Weights of a small mixture-of-experts language model, trained from scratch on English Wikipedia.
Size: width 160, vocabulary 8192.
Training: a variant of SOAP for the experts, 244M tokens, 7714 steps.
Below are experts of layer 6 (counted from 0) of a mixture-of-experts language model. Rows are named router (the router's row for the expert), up (a neuron's input weights, with its number), down (a neuron's output weights, with its number) and show model dimensions 0-159. Each number is 128 + 24 x the weight over its row's rms, rounded and kept within 0 to 255. Numbers have three digits each.
Before each expert's rows: a language model's description of what the expert responds to. This comes from a sample of Wikipedia text that the model never trained on.

# expert 40
What it handles: Infobox punctuation and codes. Colons, pipes, hyphens and short letter or digit pieces in taxonomy boxes, tables and codes, such as Family:, Clade:, Entrez |.
router:102127154160124079142133098166111085088170151136147155127108135098131124142096131163118142082125152165116143141118141138138116151120142144148098123135132122098110119116139150104117152127137156139127114141165128115090136167096119129139094116135136087092125110121121146149167104078131185142070143130133143152100085135180159147092197147158109131124167127161152093139135157114115118126148130116118116146153128151125153126149115069171124097105104176087111150126151137146123111114132133
up4:141121118147140124113148104122126111103097131138148127106088116113114121105093127075104108137100098138094099104136148194125120118120151148158165197128089152145137128137146096139103098167083114163116179153139138085089112136129076151131100114112131115102132132109118157158121154076152111093148135144191130141118141112121132164106122132099112129139121114137109163155135126149104137130154157105101145132132132089109081106158136110144139137096153098127127134163085136094120113087105126
down4:111112142122154116131106101141119121098123162151124110091108098134101131157128125119142104133115136127152161137150124202151146132158083139101144100113111134106120177093120153117156114137158127146123147138132100115167170173181104150087095156100180123140166121167157124139145124104107131141149164101105127142110101123142160139162164168155085114121121099167113117167083150134132127137107128128115145128130142148092070138124147130140145125152139173104148176117122140084128117106115109
up5:146102121123121126166146096157121123124139129057193135163133133099139147102130113140128116094095142146085123124130115160156136157077129096143123156102120182125173152133138120129133147125136123142141127141127100174164092135128093153126146134168150099118143142074163117133148126156131178107149104124067145156138118151139117070163129077141139152132143111150090144138139160132099137119150165129101134160136138122155155117132146111126156137109121144116117106104171109126130116165079128
down5:110112171142123137086136138120131104111123096067152142134143120187120128143143113132123119182115071109166132113089155099145104165121099146140102085130156158123153140098137125165157112160134137139126126087157111150111132122147192159082134170144077131117156134132122136133163156140132095125115128086106104131149144104141133180147102117121129128107171145097138148129109092120158151130147103094129145117140106109176114155148122098132115110123153124148117163105154116093151096143113113

# expert 6
What it handles: Indefinite article a. The article a/an, plus some other function words, starting a noun phrase in running prose, such as have a, with a, another.
router:147130120141093129124090123162140139093183115138142127106110102147121139142134158139129104144141147148135104110121161125119196146116091104165112128131125135142170131095122147095156146120089168166147152118146122105121155109088152131143110178164131064102118114105096108076070111138096145111118111141131145085150130107162130107134122149136137166165118143102103117141112123146103105126108123091149118161151116144118133151150124095111140103164113136132140080141087167142101182146144130
up2:142135169166130176169175176178097146123132152161091131138087106147115144088140131108128101117157149101148163149140144109103159146149086130136124131151109148147104113130133120151110150145121128119128131109125126132128124145155162146120137102141077123164125141139120148159139112120168159097078133163129135116106133125201135098115136087121140146081145137144122118120112097088129090126168101117120128164122100123107109140110164140136150140109143111133172134077106109096134147107116069
down2:120128172128092117117086134105173073133103102150150100118137100135156098130124145144135105116150092134147123113106098144111139134186127141128158177127147139125122126159156138131160103145127085137097081096088155120111164118136088132142086138142141181110119150141122124135110129123105122114150136127128127113119054145116126155142160142090139140157083127114168176086146129140128116144088128106127164147142166144124144122071153122132143113147171145135143103076121098147126113125112148
up3:128137132107132166105162144120143136144133179084163155129155077105101151111113094134120129122119131113127129047155074127153145130133124106119112122101134120165126130109139137153149139146143132163121117130102114117113137114111106133095133141159087113139169130138091083131155148148102137183145124101189146123104145109093122121170081112164166126128110114135101101103117127128125184147122143120135141159124113065106160155141111105162148100104147138117155126156151161139147153113153137
down3:104136089169144080124126108085163105143107138146114145068128141143164106135117141139117167114101115112122097158147129132124124114153173142075157121087124133134186114101155157128124151122124115088136083147134140135092149122119171117147104142130133178153102130129133190128115135107090092117127106150101110109155079149131142173109162135127100103129145121126090153116117127112126170129132087095148077124149114145133148127116151107112113148125109158137084140114130089116142082123108114

# expert 2
What it handles: Geography and route locations. Tokens in place descriptions, infoboxes and road junction lists, such as coordinates, km, mi, Street, north, list dashes, "located in".
router:158108123121115083146143160140161119096112132128117162123111132114142106134139121075114150162120147147125125130164137134121121123142104095149122117152132131088123156134106162156080134065135152132169110108132111132177127127078116145120156124136156084148099123103151132145136144147124120139120111081145124093123087074166147116138159153118105087135114143152149114139146109120104118111155092135157179136173168104111115126167143089147143071149101148146080133115141153153165117109092130
up2:166141107172159132111140091105192105132143097095134127095147120098128120116102085127109124131153135130140134109133108120119190120113143126097102143143119127149115141126114133144080147078172138087110111103140099160111127151132135145104181129111173114149103086140156175108141126125099138181110127113091107136167096120129185135165118125122127110115159141165096150159122103150132104116116128100126179145134135139102096148134121105095122119150120109144135142109121083124071106151111138
down2:144135124139133133145109096149115169123123146075113086122139140158138100123123110087185129154078146107140164152097135104134149137135145128106152164103144128120098090169101131104157097150151097151108161127140100116125111136144164116084102164133102134118135147104175137134137140153141131105126095105081158145150174163129098108152150165132121138146151113104153118117143110098153140167131152120144116108092166124113154088108086148130118155086119082123078139111127138172128091132144129
up3:149136147175102167121142091152134098119156118189149139120156127115129134120127156111142099158173119145163123125130152096121130110091096131090079145141088098126165143118166139110132135151145144122125118149117188161118102127133076150104113075118131105135129153148122102148136111156170124103125106147117137125124137111102158139128148110118112119175112123144117158142140074176141093106151135119134073151129104130111150084127159118155139160129104105159127145093119162097173124101105108
down3:094147124090160118097120142124136118110169129142124085153119141134138122184145120105102149096166120146138119134131114132136093069138134131138145131129121123091123094136125082139116163105095145155143151150168098132123115140117146121136175140134130134098109172102189125133145152098116101112109096130167131115133118091119103127109117162071150121123110146140120126125107091122122118097105155175114173092117175170111136178161172119126130131154170153112104111102082129156141140146096128